From a checkpoint of a small mixture-of-experts model trained on Wikipedia.
Experts: 128 experts in each of 11 layers, a softmax router.
Training: a variant of SOAP for the experts, 884M tokens.
Below are experts of layer 9 (counted from 0) of a mixture-of-experts language model. Rows are named router (the router's row for the expert), up (a neuron's input weights, with its number) and show model dimensions 0-31. Each number is 500 + 25 x the weight over its row's rms, rounded and kept within 0 to 999. Numbers have three digits each.
After each expert's rows: "gets" lists some tokens that make up at least twice as much of what it gets as of all text. This comes from a sample of Wikipedia text that the model never trained on. Tokens count by the router's weight.

# expert 90
router:491529575487524477489530513512503468481507494500500560527481509486516475481507519518536486533511
up0:519482519503503539521507489560513521428466493449486473509499531497521530532548537473510506530501
up1:557486492515494497511519507460549503512477504498500518509516506496519511502492482464487503477483
up2:478515499513484479522542493506524521502503464501495488471512527508491479494487501498517480467524
up3:504501470498505486469523481498493516501521507515462519515520492487486485486489557505491477486494
up4:440470487496504487511450496487491523493482437536460499512477558504520488480477502524453507488477
up5:503511475472484509495490480477478514521496478510534516470458479496507519526545561462507503518475
up6:516462541495509480545562491473555480509465516489443515499503487507481521527527527521530453502492
up7:539528534511544510471547561457512478474472506540477488531511498514554513482520502478483470487526
up8:517501529539504504496487501520492481483527496484509479505491550512499507518488479485512501518478
up9:490464491474503495513511489481494477498496502493501491475471468579469484530515498491516491493443
up10:472499462495503528534479521488459479502472470516494520502460494497517485517504491478524483523476
up11:530464528514515494482455548525517516505529498517534474482520478440478452511497539538517510525452
gets: " season", "s", " years", " year", " album", " film"

# expert 111
router:478486478555519546496477480514505482489497477475520529460486524438518505487535494517519490527527
up0:509468476541523535510518489461471464477499513538495457515502492469509514500487425526479483468521
up1:483465538474518486538493477519481486518469501505491479507484479522478562519504494472527476487483
up2:530491488447510459488501526505535485505527526511497515458524467489491436511496516465495502513496
up3:495486477495509509504503460530501523531495547468539499489520536510512523490526488511515485517466
up4:462524499480501476539494501510487519528519501455473470523510477481516519515500524474415540514484
up5:496501516507497482498511458490529521504473512490477497535504504515554474472509521510477491502504
up6:499524482486517469536457492495501489488522475495467455493504494492521522532527493538489497492490
up7:515486543464514508517489482520493555498500501490494497490500510503483511462521528526442492482495
up8:527505516507493490447492492510440526527488480464551528470506453518475519553442457489499512504493
up9:495518504489539506538497500456483476499500518487493527477460497499470525495477590509505473505494
up10:518480450510516488489525526458529523478490507495521518521554505546505526525495533535487516538488
up11:497504507493520498497493507511509492468515470469490458485485475552545463481490487540518505512486
gets: "s", "ation", "ing", " League", " government", "ment"

# expert 19
router:471521463482522522477494472464460489485481533474513490518483497467514523527527524472499535490507
up0:482535457491488465522467515483489529536506484551481464503457534505507468482469522487530525510520
up1:529430466464456473520508504476487498524535464490509475480479500513468511455521514527485439533543
up2:483498496496538496494521518478495465496501515470509463489507478510523489515480505509514544512544
up3:511499491515537512494532473499496495498490472496514536469517478513489491506468480477478492516468
up4:519492502508476548461507521502494479531523490516512517484492484473521516519528487486494467497505
up5:494502498514575477535429511486509482438486519496488466490497526511482512541506501519527502527494
up6:537504514494527512494498513476502505465492480479536483484491492441513512448500520539474528546494
up7:533479500523449479498467469516508498485496481522485475473510481493529520511522496492482508498501
up8:456504517515479559462474563505513494529533494475482503513496554530523494510514496509543512484512
up9:514460487483493510504499491510462487530507488499470481505471482503511513482507489508535500530491
up10:482498533497508489518518514443502482520494477484525513494550492444496503535477492521532513514493
up11:486517519462494505522493468499473469464549510498527537507481465435531469486503480524516510531450
gets: ")", "N", "E", "S", "W", "3"

# expert 87
router:491497500509452502474490511499514472550490504526533486529445484494508524493532537502550521500515
up0:466501523511486495493487479504536451503540499525465543471477512480499506492473517471509541501478
up1:540458500473495474514455458516495489503496521497474511472561519551520467498492510519522502529548
up2:493559509503494505509528505497491502541500487510482540472489500470492500489530546489472491467504
up3:529545508534500475527509520459501505498528486526513518492500518488548460516471507502498500516555
up4:502459510513467508499466494515531456516454501519529529475500508483494492519473518545443509561489
up5:494483508472480470522508510452502487525470481531446475484472523543533518507523528498503489496501
up6:467488567492521527504544483508535496519555485505508492465495430504502453476510492514494487538513
up7:457415500494510503459506476502514498501497475518487504513531496495523543519505498497525528485555
up8:481477444483459492468498476491559434522509527519491487474487497500533463507479516483505451507489
up9:579468454491528518498508491515504524490493509518507509496459497501501516473494515466542508519512
up10:511518467488513522540484474513500504497539511453509506487502510515553528448483528524505522499495
up11:508537529459519472497492511512535484471479467474480483482431528516476479499509496466539511486496
gets: "s", "f", "as", "ba", "es", "os"

# expert 5
router:482516534551532522504487556515523511490484477469499534484465522463508522485522530470488496499519
up0:529488529537524523480502510505512491529481483546503545461524516501447474530456479495495475477503
up1:482495489514542522521514506529528495469474446461500461516499513499490537470513527471468472491523
up2:506521477508485532520522552540497470549502513511443471489480467479500542503508525481517504459535
up3:498493482503473472540522535517561499467503484522452515505503490518503528479465496530479498527543
up4:508470524505467517490500502491508544464488542519495518509458524476489451502443501508503499495558
up5:538449503509518502460480552531511516548505491509495539442497488518519507503459495464463493501470
up6:486487490482521485464518484495472479545490519465462494474491487518482519502491511513473480506498
up7:530528539532459496445484491512474500511516524510491490490507500518494506512445485494551561451500
up8:514500506512548498496506521482491465510521467494518502508499484493461512503490450546467515497498
up9:458488532502486457494517463514503515498531519515482511549486510515476516502526512495519536547489
up10:438520526512530535546523488481506466534553484500455418489468522489491524479519500466521475491529
up11:487474523501518434496529467502493525535456497512534517500492501548495509454477498521507477506470
gets: "s", "ation", " end", " town", " area", " name"

# expert 100
router:523438559514485486495491501491511488492517522485480547482502455521487506469496523462540457505525
up0:500489480535524477491513444532510484502525459527483571512470477494515442492487486497481447507508
up1:476529468497507501514507501484530525525492530463532473558570498501478489489520504483503501528475
up2:537458481541522494497519502493500481508522471512498514485528514503451488517533532501487484545452
up3:485506478459523502488470541509522505505484450492490485524512504522464467460483506501498542506522
up4:460504529508525507463467487543489508546553470528481468523509475483498463516488540505500505502499
up5:509523515491489500540479555467511545544514480485455490490507535522519522480517515474517508514462
up6:504542500529499490480499512496526486495521548485521486509504481501503486511487519499539497460485
up7:514515502461533485515529491544473485470522507469502539506485486548460493500451459547515459506504
up8:469475511519499463491492518486497507471518470489502501543496509490473539530518492485480481475457
up9:540484447475504483528513479507513523535491512503468517562482495489501540514483496512506489542503
up10:463523483503530492479471485479520485529501489507543508507467513459496489528488490488507508496523
up11:520532509493567483492522490509486517521518515533504520521479511512500460520501452516465514513498
gets: " and", ",", " as", " was", " is", " or"

# expert 49
router:476488472530497492438464490499515497509500492506472515543494505482494515508465453504501498526482
up0:492439500467508525509486490530510483506485492539481504485501514516519470527500487525492470487435
up1:514496505476470489506508446503538475498552543503488528486495531479537499518441513486501503450490
up2:512459503510490506524455521537500494520500503532479460486544517555515471480496483503510509491454
up3:522475507524540484537449510462519502541521504481521523552487535470500528492510463507481528499477
up4:487521517495451462507447491562506511521526494492501517507505492436506491527505519558527493533451
up5:527531516519510479481516504492560480473501523475512477509483503502490548482446522513558552507465
up6:479494522541493551496542514472505495487478496505474524482468475507501492516489494501541478495503
up7:501478474488538546526490495477549515509520545520500499487500531467518501495491511577491481513495
up8:539491505506525475489517500535459497455478523520470498500481470508498494500480474540512514518519
up9:468513461498504522496475492459459548461456446474481502512479514510521523496504514490520471525455
up10:480490526500514463498486504488481520471540486506480511539484521474508502503457474511504500500493
up11:482491484502507464462530483513458513435498548502465494528499465477568516484485513497499525471519
gets: "s", "k", "ki", "a", "ka", "i"

# expert 47
router:443489554499501483487510503510526482493468535492490489498509516485511519494482508506498491517473
up0:519526497501512504519488470500498498470500498541476503511534470530504450495487484497511482502453
up1:478499501538495488488486486486501457512565496457434526479523500502475461503533574511470482520496
up2:506517492501485475481520515475507538454497510490509484476474503501453457478504533529475467502496
up3:503483535487500508493496486507572515525486533494504505514480468453535501450484488516498540491478
up4:496477498545509485535506519486518465464466497479511516465515490480523518488493489536502489506515
up5:517495521505475480506491464533557420524480464486463512515484481525513472494496497516477469507527
up6:514506518534488517493547532481524505515504505485488464478528475519505459522477515484459500486468
up7:495476534502530519506500464497497526492525504469507496539521511479506477517449511517531467455552
up8:545517492550481487516556519536496475510499550528508494467502481518490524491492506502531500527469
up9:452474508491499488475516525536547470484486520530514491523487487483471448524501528518531511492519
up10:515551492516506477504473491521521511518493486539492417449525485499525519486483545528520488479522
up11:493466464512495483506483507498550513489475521501529463518491486511532478508509523481505482514492
gets: "s", "n", "0", "9", "1", "all"

# expert 36
router:493483483482549498491501530529497506515518513506462491476483474518489500477541514524513488526507
up0:502481505498519485451464509489478508512509478539527476526532530494540467497548513493474491505507
up1:466474496527501462512524479531448532445508513528545512481520467455511494534518489487517451565503
up2:493489505500497473509496539539537492503493466498496536530502487470507497496524464507509502517483
up3:502484506481494478509505517498501517472497502502494498498479500499444478541482492532480514531485
up4:518513484473497486496495507538525497519521449509530494533497493469522498480474527525468488512492
up5:487503492521538525465483461511491496482521505444412558486468553499503495542520508530517512555511
up6:474450490482493480503502470472534528497495463560490484490507511498501474504517474539518539442517
up7:449469511515517525514528508517469503550538474480491495511490481477506445522549532516449519514498
up8:518503528491466572494529447502484515512499510459482482542535486496524440513486496506515508509494
up9:487509501504524503523512476505471495498453537501450464499504525501517499516536541473510503501533
up10:509497525539505501519542495500492508493548520490522492481501475487500511472509530565492558507495
up11:469519528526485539547484515521528510468519504513489501468480477491491483547486514505453533531511
gets: "ed", "ing", " for", " on", " up", " in"

# expert 10
router:482504473465500524477499527474486485482471521479487498494507480499498519470503545505473483525530
up0:484532525520503545510491518556535490486552433536520437514521517546480480456472532459506522509489
up1:466490499520443492508533495489501497490507490521468509491516521504511538499481517494503509552504
up2:475534543495505538484504491521526501462484497492522537513500532527500517490492536492488510457485
up3:505488512504473536490482534520542468532541490483484480519497465481535518493516536527450530473516
up4:438464525514507514499508502513505509507502518520511513519455498499450506500537499482491468498505
up5:482501476542464506526496483499471542512499440488509489504491534502520488520512499486507497477485
up6:516471484454521452493530475495510518506486515495472536471438453484492478521506529473493532498509
up7:450521498528473531483478490537512550501524498515507526470553460477526499497498509507511522521463
up8:498462471462505482512484526477490547524492519476476489499534482472504512501467538476469520502468
up9:525520483506491443507493489471529460557500514507485453483542483515489477521521509535461501486474
up10:499534472479500509527500471443483512541530513552500524495493510520437518512461514491498512500490
up11:497499485483499470515494517467545558509522534502449510493464504546452495497461499507513476523477
gets: "ing", " of", "ed", " all", "s", " from"

# expert 123
router:504507533502504510528494530508472501541501524486483476477518411495462513516519482510527495506475
up0:530480488525527466433488488525506478541500518498489464454489488510526459524498513543493494498492
up1:488484483494516497533501504468437514481502547519495519483509504505501520518493463531505541518498
up2:471452539530504443503530465503522494533498522500486514486507524487488500491521512475514475479466
up3:501478524493484493510512487491499493535487552502526471478473530463498487503498525513516488518473
up4:478538491455519433476445518505493489483501469528478482534508477426503531526497475538528498465479
up5:511497458477513467529503501528528446491540507507482493489529439508489471519478535506514506448508
up6:466511460545509438495486547518492456454535519491509463451538519532491518512499565502544509496488
up7:511530510490484508542518521504494506474536495517478496523464483489456548491455508487492431466497
up8:504498501501505506465471469474547454501532517504466518477521494506469501537518515481494546485471
up9:483510483479471462430471481494502466502468470514542514477454470481567502491522535513501505504506
up10:467498500490514510500488539458483476471517522508515482513541489432531476498474526485511511498471
up11:481550555463508511496472524534483485469522524538492470526474470482438483522486457526534473498504
gets: ":", "ci", " in", " |", " =", "ul"

# expert 57
router:486505462454458481487484488477570476506491461461551487492536501506503516504477469492480520512508
up0:472500484487490475539473530460513506535512535515491466508476519533486463505506478486483450521506
up1:516451472510501476501507508506502489524485552487518511496461514488487511524460543461477488496485
up2:542492532466530524512490516495497501466466489455538540511483525508463527490524483558499504515487
up3:536510467506510506514459491500503504508492494468505501492482499481460503540520495514471502517503
up4:437552482517504516501507471515506508491453516521479463513481554509509512464494500479504535525506
up5:513454499493506518520512496493559473455522513500452498540527508545517488481457480526530490531495
up6:507549477494492526495506512504570456500500512465444519508557506546471514473493541489503512508500
up7:503472514496557541491522536507492487530531494497500496536500472523474505563510507514486502470477
up8:538493488517515540514520451482488522485472528553477480502495486511510509506519500520515498526545
up9:493523529510491457509493488503515512526502488478514494477505494510524527485473470453529465531505
up10:475479474466534481514477481520473472481494534512501461473462517497517476547499502497505487529493
up11:534495526534438518499527508517506500526472539534574507499474474475545468458474478473515487506527
gets: "ton", "s", "ley", "son", " Park", "land"